Below are experts of layer 9 (counted from 0) of a mixture-of-experts language model. Rows are named router (the router's row for the expert), gate (a neuron's input weights, with its number), up (a neuron's input weights, with its number) and show model dimensions 128-255. Each number is 50 + 12 x the weight over its row's rms, rounded and kept within 0 to 99.
Before each expert's rows: a language model's description of what the expert responds to. This comes from a sample of Wikipedia text that the model never trained on.

# expert 31
List dashes and spaces starting lines after Career information or Personal information headers in sports biographies, plus words like With, same, played.
router:45 50 47 68 57 52 32 41 37 57 40 67 51 59 59 58 60 54 54 22 56 56 55 65 48 45 41 62 42 55 53 58 72 19 57 58 40 59 43 40 56 50 63 40 61 66 61 49 50 62 76 37 38 46 48 59 69 56 65 61 35 48 37 60 56 60 35 28 65 50 68 42 39 72 46 52 48 59 64 35 58 46 47 58 48 38 54 49 37 38 52 61 45 39 54 57 69 48 30 55 81 44 46 52 43 48 57 43 55 51 49 43 40 64 83 44 25 60 52 63 48 39 60 40 64 61 31 51
gate1:52 71 36 57 42 55 34 38 52 49 62 57 37 44 48 78 30 43 50 48 64 32 40 41 45 36 28 44 63 42 64 41 43 52 48 88 32 44 55 57 44 43 29 57 40 61 71 58 54 42 30 67 30 33 43 65 44 34 58 59 40 48 53 63 53 55 66 64 66 62 41 41 45 49 40 39 62 44 46 45 57 27 57 51 46 44 70 60 59 48 49 54 38 53 61 64 46 66 46 54 43 60 47 61 59 45 61 45 57 73 56 65 64 30 56 48 57 45 44 54 61 14 72 71 38 48 23 41
up1:50 45 60 49 38 52 52 56 58 62 48 56 60 42 57 44 46 71 48 43 39 46 51 37 53 39 42 50 57 49 39 34 40 39 44 49 37 41 62 25 52 37 34 37 50 43 84 60 53 53 41 74 49 49 58 41 52 42 58 36 55 47 39 36 77 48 34 85 42 49 47 44 74 57 55 51 55 62 51 41 51 42 40 48 43 45 44 55 48 56 48 57 65 36 49 61 44 35 65 59 42 15 60 32 41 31 63 52 34 71 55 67 81 68 43 45 51 32 65 56 62 49 77 52 60 64 31 46

# expert 39
The prepositions in and on before dates or places in biographies and histories, plus verbs like made, began, started, originally.
router:38 31 44 58 66 46 47 30 29 58 44 48 48 64 60 58 57 54 57 36 37 38 61 67 54 33 39 63 47 46 58 58 52 36 54 54 47 50 43 49 69 69 48 46 58 46 57 72 57 65 62 27 36 42 60 51 58 71 61 58 38 41 44 53 66 51 36 36 60 45 66 28 38 62 43 45 31 60 52 54 60 40 69 49 36 27 53 51 50 38 54 70 43 47 57 52 63 56 30 49 63 54 63 74 39 48 56 58 60 73 37 38 35 62 56 39 37 61 50 68 32 41 54 37 47 42 54 43
gate1:46 25 48 53 50 44 52 66 65 45 33 58 37 57 47 42 38 60 58 63 48 59 57 38 40 44 65 57 52 42 45 50 46 44 50 41 53 48 49 68 56 50 48 42 53 98 64 60 66 40 58 68 55 57 55 65 50 54 46 50 47 55 35 52 37 66 41 26 57 53 30 50 46 54 66 67 49 57 37 57 48 49 53 50 48 55 37 58 67 46 20 66 55 56 35 36 57 39 38 58 41 60 34 45 58 46 21 57 44 44 52 34 55 30 43 64 52 54 61 63 79 44 59 55 39 69 61 35
up1:39 83 53 57 57 64 41 61 43 52 59 71 47 52 49 42 64 73 40 49 51 55 50 53 53 79 53 29 42 61 48 41 54 47 50 57 54 61 45 69 59 63 63 47 50 32 49 23 39 71 62 53 38 42 51 50 39 47 68 51 42 38 48 39 37 45 50 46 53 66 30 55 69 27 32 55 65 33 64 71 77 50 35 35 27 38 58 51 38 45 68 46 73 38 49 38 43 57 63 55 48 66 32 37 52 47 45 52 79 51 50 50 44 36 51 48 33 55 36 57 61 65 43 52 54 60 61 48

# expert 11
Final pieces of place and proper names, often Indian or taxonomic, such as -pur, -ville, -ton, Creek, Street, Tokyo.
router:39 32 42 68 58 37 49 40 32 75 38 49 41 70 58 55 60 46 44 38 63 45 66 62 45 48 44 54 40 46 53 73 50 12 53 60 46 60 61 52 56 68 61 38 61 52 54 49 61 58 49 46 54 45 52 55 57 69 71 50 32 45 50 53 66 66 37 27 63 29 64 34 46 62 41 41 45 57 62 46 51 37 66 50 36 36 60 48 36 35 37 58 42 30 57 38 66 57 44 52 70 45 61 79 34 42 51 57 46 65 40 47 46 66 80 42 46 52 39 72 51 53 50 40 58 43 34 40
gate0:36 42 45 55 45 36 55 68 32 45 67 49 51 54 67 60 53 70 49 51 53 48 57 54 67 62 53 38 43 46 62 72 55 45 40 68 49 62 54 45 74 28 45 52 58 43 56 61 48 54 52 48 57 51 64 60 51 28 66 86 42 36 35 58 35 70 33 35 62 61 69 41 58 35 42 36 49 63 53 48 49 37 50 61 71 58 41 74 23 54 38 58 34 55 60 28 67 47 52 76 56 60 67 51 79 50 53 54 38 43 51 50 53 59 53 44 62 34 50 52 43 45 68 69 47 33 60 51
up0:46 56 45 61 37 69 49 55 54 41 70 53 69 32 54 51 38 62 42 59 38 55 37 46 51 61 52 60 45 36 43 61 42 52 38 42 69 43 43 65 73 31 66 35 24 52 68 61 51 65 36 58 44 55 51 48 38 41 80 51 49 59 35 50 32 57 28 43 43 79 48 60 66 56 43 52 55 35 40 64 50 57 35 59 56 44 43 64 40 65 55 67 62 54 51 47 72 49 51 72 50 40 60 51 52 59 35 39 33 49 70 57 61 61 42 62 43 57 34 49 27 32 51 53 51 43 42 58

# expert 41
Middle and final pieces of foreign or unusual personal and place names (Sy-ro-s, To-kin-a), plus common first names like Sarah, Chris.
router:47 30 32 53 60 46 49 57 31 57 41 71 51 67 50 61 58 60 46 31 37 60 55 50 53 39 46 57 42 60 67 67 57 10 49 46 34 56 43 30 65 63 57 25 66 49 59 62 60 57 59 44 37 34 53 66 65 67 53 60 37 29 43 54 65 52 42 44 56 42 49 40 51 56 52 48 26 60 58 59 60 33 64 52 28 33 36 48 39 52 48 73 49 27 51 31 57 51 33 58 69 45 70 69 45 63 42 42 49 52 32 60 52 57 83 41 49 53 41 65 36 53 63 41 61 39 45 36
gate0:22 72 45 63 63 53 45 43 43 51 33 37 44 50 39 34 57 50 40 29 48 54 56 48 44 24 39 77 43 50 30 47 56 47 28 39 49 52 50 40 69 49 60 70 46 79 50 57 43 71 55 66 44 63 56 58 67 53 58 47 45 48 55 72 60 58 48 47 42 52 53 59 43 41 58 60 71 34 60 34 58 62 69 50 41 67 56 37 50 43 47 58 39 46 49 54 61 47 53 68 43 45 50 56 69 50 30 37 68 54 45 47 53 42 41 40 26 42 36 54 56 51 36 53 64 39 35 29
up0:19 60 51 43 45 41 70 56 44 51 46 67 57 35 50 40 55 57 34 39 54 65 32 55 65 41 67 33 43 39 33 33 30 48 63 47 39 27 51 54 68 57 40 77 53 50 40 52 55 50 61 65 53 67 67 26 50 36 62 67 33 57 63 52 40 62 22 49 43 42 52 48 45 54 74 19 75 50 49 63 43 46 63 49 28 58 75 44 43 53 48 31 35 30 64 52 57 47 52 71 52 47 51 45 66 50 43 52 49 44 20 60 41 54 45 57 45 37 73 56 38 65 53 48 47 31 71 30

# expert 52
Conjunctions joining paired words or clauses, such as primary and secondary, or, but, and the -ly ending of adverbs.
router:31 41 36 58 55 43 54 38 44 60 52 61 35 72 61 59 59 40 37 13 27 77 64 63 50 45 42 53 37 65 66 61 61 47 54 56 37 47 49 41 68 51 57 32 60 61 56 59 66 63 54 39 30 50 59 59 50 66 62 70 42 37 49 63 60 59 41 37 66 45 66 36 30 56 41 36 38 51 44 38 52 37 63 59 47 38 60 74 58 39 34 67 38 42 58 33 58 57 33 57 69 53 58 59 46 55 61 62 58 67 36 33 42 67 55 40 33 46 44 53 41 37 68 40 62 51 43 38
gate1:62 57 59 53 50 69 48 51 59 51 69 52 62 40 37 51 67 51 55 51 52 44 45 72 49 84 42 53 31 45 62 44 64 45 34 42 50 52 53 59 51 41 17 53 57 49 59 51 55 58 47 31 45 66 39 60 29 27 43 46 43 70 52 72 64 52 52 61 51 53 45 62 43 41 59 49 59 58 41 56 67 41 34 68 45 49 52 51 32 28 41 32 64 47 61 58 48 64 34 33 48 51 50 49 63 43 46 36 73 58 55 69 36 51 55 57 37 32 43 45 47 41 69 52 59 40 39 52
up1:49 34 66 44 50 35 49 51 41 35 37 66 48 34 20 41 46 52 48 35 55 56 72 43 46 45 46 32 57 44 50 45 63 56 49 50 48 69 54 35 68 49 56 46 52 44 35 36 59 46 48 51 52 79 58 52 58 63 30 28 49 49 59 52 59 32 64 50 32 51 36 30 44 40 61 59 37 53 49 59 42 61 27 51 79 41 37 65 49 62 42 63 40 49 40 52 31 50 29 56 30 47 43 52 46 58 55 71 42 33 40 49 52 56 52 53 61 35 54 50 49 71 64 59 53 62 49 66

# expert 16
Table cell pipes and line breaks in wiki tables, plus auxiliaries after he or she, such as was, also, does not.
router:53 34 41 58 63 46 36 48 45 52 44 58 35 52 66 55 60 52 46 37 42 51 64 74 55 43 42 61 29 61 59 75 61 27 63 66 28 65 32 49 60 56 54 49 65 47 69 61 63 55 73 33 50 30 51 49 51 68 55 53 34 52 36 57 61 60 50 45 62 43 58 37 40 55 30 25 31 62 59 33 61 31 52 64 42 39 63 61 43 45 29 54 39 48 70 39 58 54 51 58 61 58 62 65 40 46 65 69 62 58 45 42 51 53 64 47 41 47 35 64 44 38 65 42 60 41 37 34
gate1:46 40 36 52 53 45 72 61 44 67 32 41 54 39 35 62 55 66 59 48 68 52 55 42 33 58 48 43 32 46 37 31 69 37 44 44 63 53 50 55 46 47 40 48 58 35 53 55 53 46 47 38 61 55 46 47 67 37 41 54 47 62 62 46 23 53 68 27 54 41 57 56 40 39 48 36 33 48 37 54 70 38 33 48 51 40 41 42 46 33 38 38 54 55 69 56 45 36 45 54 53 59 44 71 42 40 40 50 22 59 23 24 72 45 45 50 42 36 34 65 55 59 35 54 61 32 39 25
up1:53 23 49 30 51 47 47 45 55 68 37 55 51 37 44 71 41 46 75 38 55 38 44 56 44 63 35 15 51 64 36 55 64 43 47 44 60 35 41 69 59 47 32 62 41 68 65 67 65 37 46 48 59 43 67 41 52 40 34 49 23 50 68 47 51 62 56 31 64 66 70 54 49 51 48 56 37 56 55 30 52 56 44 49 71 65 60 55 44 56 50 51 33 36 65 64 37 23 57 50 78 35 31 54 33 37 49 38 58 71 33 34 56 46 42 42 59 47 65 72 62 53 51 58 45 57 34 46

# expert 61
Decimal points and digits in statistics tables and percentages, e.g. 37.86%, 0.28, and the word piece lo in kilometers, loop, melody.
router:42 36 35 59 48 41 46 34 44 51 42 70 33 68 55 57 68 46 40 39 37 55 58 64 54 34 42 45 27 56 64 53 57 35 47 57 36 54 33 42 51 62 54 44 54 62 58 50 55 60 68 23 49 56 75 83 64 74 54 56 40 40 34 63 49 68 36 27 59 39 58 45 44 59 37 50 59 58 59 35 62 43 57 52 36 28 54 58 45 44 44 71 54 44 70 37 57 62 40 58 50 56 68 53 50 46 54 46 67 67 46 42 31 54 78 54 59 43 43 53 26 51 53 41 60 48 29 47
gate0:45 40 44 53 56 41 22 41 61 36 56 41 51 59 41 40 48 60 51 38 49 39 60 70 41 43 86 37 41 58 34 63 55 43 38 66 45 38 35 46 44 44 67 60 46 64 34 62 33 35 56 46 40 49 48 56 84 26 50 54 43 38 35 49 64 66 31 49 46 49 71 41 53 52 33 52 31 63 65 53 45 43 61 64 34 46 43 51 63 60 54 35 48 37 33 61 54 43 66 37 51 46 46 51 48 43 36 71 65 60 53 61 29 46 39 53 34 56 49 54 59 54 45 57 47 26 48 35
up0:52 56 56 50 55 54 71 36 41 73 64 46 50 46 43 55 53 65 47 53 65 48 65 51 51 65 57 65 39 22 40 27 45 54 55 34 54 54 49 69 32 59 45 52 63 46 51 52 62 70 51 49 37 60 37 51 52 51 57 50 64 69 53 44 30 39 65 16 37 59 59 53 58 46 64 62 68 38 35 64 59 72 20 56 44 82 55 40 59 39 52 42 27 55 54 47 56 32 41 67 57 62 62 36 38 62 53 51 50 56 51 53 39 78 50 71 45 51 55 57 39 51 38 28 40 52 36 45

# expert 46
Pronouns and verbs in reported speech and argument, such as saying it, says, write-s, find, considered, were.
router:42 34 46 62 56 53 43 46 39 58 37 60 25 59 63 49 66 39 47 15 52 58 50 54 43 43 41 61 42 68 54 48 57 37 63 54 35 76 47 49 64 59 58 39 67 58 68 62 52 56 62 29 45 44 57 49 65 73 74 53 36 37 38 44 53 57 35 38 54 32 55 25 47 62 44 45 19 59 52 46 58 40 64 68 46 38 62 67 49 33 50 55 53 37 59 38 51 74 41 45 66 54 70 60 50 48 50 63 58 64 44 36 36 57 69 32 42 48 40 51 47 31 70 40 65 44 45 32
gate1:52 47 36 51 68 44 38 24 36 61 41 50 49 48 39 31 42 63 45 55 52 50 61 49 65 37 64 47 50 63 58 39 36 42 50 61 28 43 36 62 44 45 47 35 50 60 30 56 49 50 51 78 41 38 38 51 51 37 46 62 47 49 49 59 69 52 49 64 40 44 53 48 42 51 55 44 51 52 48 39 58 41 61 71 44 34 63 48 40 78 46 52 45 59 41 28 63 38 57 48 42 68 44 59 44 57 48 46 25 69 44 41 58 36 70 57 45 55 39 76 56 46 48 62 62 64 39 41
up1:58 25 69 26 66 38 60 47 65 33 66 59 47 59 41 41 34 55 22 44 44 53 40 65 33 70 53 55 57 51 44 41 27 53 42 45 39 55 44 56 55 59 57 51 70 32 46 52 62 65 53 67 38 40 61 43 41 53 47 40 62 46 52 53 28 68 33 73 55 35 59 42 41 49 45 41 71 45 50 37 25 53 22 64 60 40 75 87 52 63 44 47 44 43 47 62 74 55 53 47 48 60 62 59 69 54 46 40 61 57 51 59 56 47 49 62 44 46 27 35 58 41 57 49 83 34 52 50

# expert 8
Word-final plural suffixes like s, ers, es on nouns (soldiers, friends, riffs), plus mid-word s pieces in names and words (Ok-s-ana, fos-s-il).
router:43 37 41 59 51 28 51 63 41 67 52 54 47 56 59 52 52 48 45 34 36 48 60 51 57 47 29 48 38 46 62 67 68 12 69 71 50 63 48 37 64 52 54 38 65 43 53 64 70 68 47 51 47 43 60 61 70 59 50 48 44 35 39 58 66 69 31 51 70 44 77 51 55 51 40 38 51 61 60 39 55 31 66 61 47 36 60 70 34 52 35 52 38 53 67 35 68 62 51 47 58 55 64 69 44 33 68 63 60 52 44 36 44 55 74 30 39 50 45 51 42 52 63 41 68 51 37 39
gate1:53 32 30 61 61 44 52 43 39 46 51 54 56 55 76 60 54 61 31 22 46 56 44 67 43 52 81 54 25 48 55 32 51 46 46 50 43 68 53 44 50 47 51 51 54 56 49 55 57 25 62 41 29 59 48 50 50 51 63 76 36 52 50 61 66 41 61 34 82 51 42 29 54 67 54 21 54 54 35 35 61 51 78 40 55 47 51 37 68 46 64 47 61 37 50 51 53 55 55 49 66 61 56 48 46 79 68 52 69 59 33 55 47 76 39 72 60 44 44 40 51 40 47 39 43 64 48 49
up1:25 45 65 65 52 66 45 49 42 38 46 51 55 55 38 43 46 57 59 47 63 58 26 53 54 70 30 31 53 54 71 56 22 32 37 42 27 39 53 64 69 31 54 44 40 64 44 47 55 52 60 37 51 53 44 69 48 69 57 59 53 41 60 68 63 61 41 30 48 26 61 42 23 50 26 75 43 49 36 45 53 51 29 44 57 46 31 60 36 57 33 59 40 47 41 48 51 65 46 56 23 37 48 44 55 21 49 42 45 54 54 32 49 38 62 35 63 36 49 34 55 31 53 36 68 37 60 40

# expert 33
Common nouns following the, such as family, city, island, government, country, plus ordinal suffix st in 21st and year digits.
router:44 44 34 62 52 32 50 40 41 56 58 69 41 64 58 67 61 54 31 44 70 47 44 58 47 39 26 47 52 65 59 51 59 34 70 60 37 68 45 36 62 67 61 51 62 60 55 57 64 60 65 31 40 48 52 65 62 64 64 58 45 29 29 50 55 58 39 50 50 46 68 53 39 64 49 46 55 70 58 40 63 42 63 65 44 36 56 62 44 41 46 47 36 27 57 27 62 55 40 57 66 53 50 56 48 32 57 62 54 54 33 39 42 59 66 45 35 49 38 46 37 36 55 29 73 48 36 31
gate0:62 69 38 72 42 45 42 42 52 52 63 68 58 62 63 52 33 41 33 51 51 55 70 53 42 46 43 28 41 59 54 47 56 49 53 54 30 47 36 56 44 57 60 32 48 42 50 46 64 44 49 44 44 42 45 50 49 50 62 83 49 36 38 60 52 69 44 61 42 54 45 43 61 63 67 56 46 37 23 33 63 39 47 50 41 46 59 63 22 35 36 67 48 57 51 45 48 72 58 48 69 38 33 46 52 65 38 62 52 23 47 63 67 59 45 44 41 46 63 44 74 58 50 30 63 55 68 58
up0:31 60 40 39 45 64 52 35 49 49 29 50 40 42 32 67 56 49 61 45 71 81 33 38 54 62 45 54 35 45 59 35 43 56 63 56 40 65 44 32 60 45 33 52 62 17 53 44 45 57 51 66 60 41 70 47 62 58 17 64 34 52 40 56 71 20 38 60 60 71 77 49 27 32 51 40 35 60 56 64 62 44 49 47 68 60 51 46 82 41 70 54 62 36 59 51 59 39 48 50 36 47 71 58 23 50 64 46 45 58 54 63 31 24 46 59 59 66 48 59 36 42 52 67 37 41 39 56

# expert 45
Standalone space tokens before numbers or words and hyphens joining compounds, such as whip-tailed, Norse-Gaels, hook-like.
router:31 51 52 50 55 35 45 47 30 78 39 63 33 64 67 56 70 45 35 51 56 60 64 49 41 49 34 58 46 71 57 64 65 10 62 54 48 62 45 28 62 57 67 31 56 52 50 64 60 56 61 37 45 49 55 62 68 57 68 56 43 48 52 65 52 61 38 43 64 40 58 34 50 66 44 46 30 58 51 47 57 34 71 51 36 40 68 54 45 40 46 57 55 36 54 37 50 58 39 65 65 59 73 64 39 51 55 57 62 53 45 48 39 69 87 33 51 52 41 62 31 37 60 42 65 42 37 43
gate0:53 27 24 79 50 43 60 44 39 57 39 43 61 50 50 44 56 71 51 40 41 40 54 57 53 59 48 48 30 22 57 61 49 54 56 30 45 29 58 52 50 62 51 60 69 62 44 49 71 27 42 58 34 49 74 52 32 64 43 33 54 34 50 73 36 38 59 60 30 36 44 33 36 71 53 32 58 41 39 43 49 63 48 46 37 51 49 34 55 52 29 41 60 41 36 43 66 54 49 42 54 25 42 55 38 51 39 66 48 72 45 50 74 54 43 51 35 57 39 50 57 76 63 65 43 52 57 60
up0:56 47 48 39 48 39 51 45 74 30 61 46 59 70 57 36 46 40 70 55 51 62 69 49 46 20 34 71 52 59 59 50 52 50 69 79 48 40 52 48 56 60 56 41 59 37 58 61 47 41 52 65 49 47 42 65 61 59 37 67 56 34 34 45 55 48 34 58 50 37 51 66 43 35 49 58 35 65 43 32 59 58 30 61 54 39 31 61 59 49 45 50 43 43 65 29 38 61 42 42 54 36 47 21 46 32 64 55 68 57 43 54 31 34 53 51 55 40 68 74 75 40 35 37 48 41 39 36

# expert 23
The word to before a verb (expected to be), plus opening pieces of words after a space such as comp, imp, disc, Sol.
router:42 35 45 49 65 41 44 22 47 64 35 66 62 59 64 57 60 36 36 52 31 56 68 62 47 36 42 60 45 57 60 57 54 35 56 45 33 56 32 35 71 63 47 53 50 43 66 67 48 56 51 31 46 38 56 61 50 61 65 50 30 39 37 50 54 62 33 45 55 38 54 36 46 43 38 34 24 63 51 34 64 42 50 58 43 55 54 55 45 38 38 55 35 47 69 52 58 56 40 58 66 60 59 66 44 39 50 67 54 60 63 33 48 57 84 37 40 51 21 51 38 46 61 44 62 39 56 49
gate0:53 44 40 49 71 51 62 58 29 73 70 81 55 65 62 53 85 50 47 41 51 44 61 49 41 45 56 39 49 62 65 61 62 34 30 51 85 48 52 52 50 50 64 43 35 81 74 52 40 59 58 46 56 52 57 49 45 40 57 61 62 52 59 46 48 49 41 60 49 47 62 51 51 53 55 46 40 45 51 50 51 41 53 65 50 51 59 52 65 63 66 78 55 25 31 54 46 32 76 44 56 69 34 41 41 35 30 50 74 28 43 37 70 61 52 46 68 49 26 41 50 50 49 43 35 17 39 37
up0:46 40 48 57 22 40 51 39 67 29 52 25 35 49 51 36 27 43 53 46 58 61 60 45 49 66 45 44 54 44 57 48 49 55 41 60 25 62 46 55 39 26 58 53 63 33 41 28 48 52 52 39 51 39 44 57 61 52 66 44 56 43 35 46 45 45 40 48 21 31 35 43 44 56 35 62 56 65 39 29 62 50 57 31 44 38 30 29 52 42 45 37 53 71 44 33 47 63 32 60 37 28 59 47 51 66 60 38 30 66 51 61 60 28 59 41 44 45 73 61 43 64 56 40 59 64 43 54

# expert 48
First pieces of names and words opening a clause after a comma or period in narrative and sports prose, such as where, Mel, Ste, Yale,.
router:57 35 42 68 57 35 43 46 31 58 42 57 48 53 68 60 60 41 45 49 39 61 65 67 60 39 45 62 37 51 60 62 58 27 62 55 39 61 45 45 62 55 49 43 59 62 65 61 60 52 75 33 52 31 51 61 56 63 58 52 45 54 35 57 58 71 43 37 73 43 51 51 38 67 49 43 39 54 48 24 71 36 71 67 36 29 64 56 48 32 36 71 35 26 76 40 68 58 34 64 52 49 54 56 49 41 66 66 59 51 44 38 30 65 74 38 41 50 45 62 51 44 52 32 65 31 44 48
gate0:36 40 41 74 37 38 44 29 60 49 46 34 31 70 46 44 61 51 65 35 76 34 49 63 57 56 55 50 47 47 54 49 41 54 24 53 41 70 66 57 52 56 47 49 49 49 62 57 52 62 52 44 46 52 59 47 74 68 52 20 44 63 73 42 39 70 67 52 46 24 54 60 42 58 62 50 70 62 66 61 42 47 42 36 41 49 41 32 68 38 52 43 77 68 48 54 43 64 32 65 64 56 44 51 47 52 33 62 34 38 57 40 56 49 62 38 38 57 47 54 40 44 30 52 56 37 58 47
up0:42 47 61 53 27 45 61 38 41 47 49 30 42 61 58 49 49 30 69 52 56 21 49 57 43 66 41 49 75 39 30 53 35 45 38 42 29 50 63 32 69 46 45 64 30 53 30 50 80 39 41 58 32 62 52 42 55 62 41 63 46 51 39 47 28 65 56 40 53 47 49 50 41 59 71 49 55 45 50 50 49 44 41 50 54 65 57 66 67 45 57 71 49 33 38 54 63 64 55 42 50 33 58 47 39 51 67 59 49 28 47 37 44 44 57 56 56 68 64 46 55 73 49 53 48 63 74 64

# expert 50
Final pieces completing common nouns before plural s or of, such as dogf-ight-s, barr-ack-s, op-port-unity, stud-book-s, plus Museum, Memorial, Award.
router:34 50 36 63 54 38 48 28 50 54 53 41 50 64 62 74 61 63 45 37 22 74 62 62 47 34 44 52 50 53 67 69 58 15 67 60 43 59 49 33 54 60 43 38 59 49 60 57 50 65 69 44 36 56 72 61 77 68 62 66 47 42 48 63 63 64 40 31 46 48 50 49 41 73 60 45 48 53 73 44 52 42 66 58 54 50 52 67 44 29 40 54 32 40 61 44 54 64 35 40 64 61 59 57 44 49 41 77 60 56 41 33 57 72 73 36 45 53 34 42 42 47 48 44 50 51 50 38
gate0:48 63 50 57 50 56 65 38 38 61 49 54 42 46 57 42 41 36 33 23 32 31 67 60 50 57 32 65 46 54 49 59 42 41 59 52 55 55 64 40 73 35 42 30 63 52 33 49 59 38 65 52 42 31 60 49 32 49 97 39 74 58 42 66 46 51 43 53 53 53 50 66 55 57 47 42 43 32 34 52 46 44 47 44 62 55 49 71 49 53 66 41 81 38 64 56 56 53 52 45 62 81 54 25 70 54 40 55 78 59 44 42 50 67 65 56 59 61 70 63 45 62 30 46 40 54 40 50
up0:61 58 59 53 43 46 34 57 61 62 52 64 44 78 50 39 38 53 76 32 35 63 54 39 58 33 46 52 38 45 54 41 48 59 83 61 88 45 34 43 42 60 32 53 68 54 51 65 40 34 51 56 31 26 36 39 61 43 54 49 49 45 51 59 63 47 56 52 47 42 20 45 51 45 62 37 48 62 42 69 41 53 55 45 43 44 50 52 55 46 43 19 52 26 62 60 65 48 52 32 75 62 49 56 70 41 58 47 78 46 27 43 63 50 51 58 56 55 62 48 60 48 40 19 55 54 63 58

# expert 15
Short word-internal pieces like um in thumb, im, ym, ar after an initial letter, plus the digit 9 and en dashes.
router:49 51 45 59 52 45 39 37 43 51 50 60 17 78 64 53 53 51 32 27 21 58 48 60 48 40 41 62 39 65 66 54 63 13 55 56 36 44 37 37 54 51 66 45 73 62 53 68 61 54 60 38 47 51 64 69 55 71 46 54 39 48 37 61 62 67 43 33 50 27 55 46 47 74 27 45 36 70 59 45 48 29 63 70 40 37 66 66 57 31 35 61 53 44 66 34 58 56 41 59 53 44 55 37 46 42 47 66 52 52 45 43 39 50 74 31 51 64 26 57 45 38 55 49 71 43 54 47
gate2:47 52 42 43 56 37 58 43 59 59 47 71 53 77 56 55 50 59 83 35 40 62 32 32 57 64 34 65 38 46 63 46 26 39 35 51 33 60 46 40 34 35 46 38 38 43 52 56 50 43 57 40 60 40 51 44 35 44 50 64 60 47 69 69 52 56 58 40 48 34 57 41 53 73 40 60 49 79 64 39 58 32 50 52 46 52 61 36 39 61 61 46 42 42 69 34 50 60 59 54 60 56 44 45 55 45 45 59 44 59 63 49 38 47 65 47 54 55 45 53 50 28 37 47 51 46 30 30
up2:45 52 52 36 55 47 45 66 36 56 33 69 59 23 64 45 70 37 43 61 60 34 74 57 47 49 51 43 67 38 27 36 69 50 58 50 45 49 52 66 59 56 62 36 37 70 52 69 54 54 47 47 28 35 51 35 44 74 54 39 40 43 48 65 43 53 42 35 55 46 49 47 54 42 61 37 63 45 35 68 42 40 52 58 39 46 42 60 81 34 52 51 47 50 54 47 59 44 52 54 51 47 42 54 45 44 53 56 43 26 33 66 61 42 39 44 37 47 55 46 43 73 58 44 46 70 54 70

# expert 42
Capital letters or short pieces opening proper names and acronyms, such as O-cc-itanie, Ge-ometridae, McC, Glen, often after brackets or quotes.
router:44 29 43 60 73 39 40 41 36 50 32 63 45 61 64 48 58 32 50 53 40 58 61 46 56 44 49 57 39 63 63 49 42 15 65 64 39 51 37 36 60 66 64 50 68 52 52 61 66 61 63 43 43 41 47 73 55 69 54 62 45 57 28 62 61 64 42 34 56 22 66 45 44 57 39 49 46 57 64 40 55 47 70 54 34 36 65 46 48 34 35 64 43 34 61 33 78 52 49 51 53 41 56 57 32 36 61 56 53 60 41 37 38 50 84 42 43 55 37 64 43 58 63 30 61 37 38 49
gate0:47 70 34 24 49 40 32 56 41 60 35 56 53 56 24 77 44 35 62 48 62 46 62 40 59 54 47 30 44 54 55 48 56 46 38 68 47 50 38 62 28 71 62 51 50 56 42 33 41 67 59 46 58 71 41 53 53 32 68 49 42 68 52 46 51 76 42 52 55 29 52 23 35 47 56 37 40 53 41 67 25 46 66 44 44 39 59 45 40 35 44 66 53 53 49 52 59 56 52 67 40 53 59 63 49 43 50 48 35 55 34 32 48 55 53 36 25 69 11 38 60 48 70 32 45 22 35 50
up0:35 64 60 56 39 56 55 53 33 22 48 49 61 53 57 54 40 44 36 49 77 58 56 48 71 82 51 37 40 44 47 41 52 43 72 39 50 50 57 41 62 50 55 45 61 38 44 51 60 63 42 29 73 32 46 48 39 54 60 60 57 53 42 39 61 65 41 66 49 53 43 40 51 48 49 62 54 43 43 41 49 64 44 43 63 26 53 47 22 51 60 52 35 68 34 41 45 38 58 59 59 32 49 14 44 47 61 30 38 30 31 63 56 54 58 68 17 62 50 54 42 57 29 60 49 71 68 56

# expert 6
Bare space tokens right before a number or year in dates, scores and sports text, plus pieces like us, lin, while.
router:33 46 34 63 47 34 49 36 45 54 46 51 38 65 56 60 54 56 45 44 52 60 53 57 43 37 42 64 49 66 63 62 61 14 50 52 50 56 46 36 71 65 56 54 66 54 57 65 64 78 60 28 55 39 69 60 57 59 54 55 52 23 34 65 60 63 46 31 64 34 57 43 47 57 23 44 38 59 60 38 56 38 55 52 38 33 45 54 43 42 48 62 37 45 67 41 70 63 48 61 48 42 65 68 51 34 64 59 61 54 49 52 33 53 94 38 40 55 40 59 47 51 52 24 63 55 46 36
gate0:50 75 25 41 38 40 49 35 45 50 68 51 46 48 66 35 63 51 67 45 54 46 49 59 47 47 33 68 48 43 48 52 56 38 51 23 48 27 53 52 61 48 42 69 30 61 66 81 72 63 56 69 35 36 51 45 50 55 42 55 54 25 24 39 40 41 50 51 38 61 37 56 60 54 32 27 46 46 52 50 43 50 33 72 59 36 48 78 51 40 28 54 67 64 30 44 41 50 61 41 38 33 49 56 55 66 60 56 58 43 48 62 76 19 67 39 56 47 51 52 39 48 71 49 69 66 59 40
up0:59 59 42 32 55 48 35 38 50 56 31 37 40 66 53 37 61 56 48 47 55 51 41 54 52 41 31 68 43 46 49 35 51 41 34 22 57 46 60 53 59 35 24 56 51 49 64 55 45 64 50 64 49 59 37 47 34 55 40 59 46 49 34 30 37 32 49 38 32 64 39 52 64 42 53 29 46 46 40 57 56 45 36 71 46 53 34 54 47 49 42 58 50 43 45 30 51 58 58 68 52 34 76 45 66 60 66 61 56 31 47 73 83 17 61 47 43 40 44 57 35 33 43 71 37 60 75 41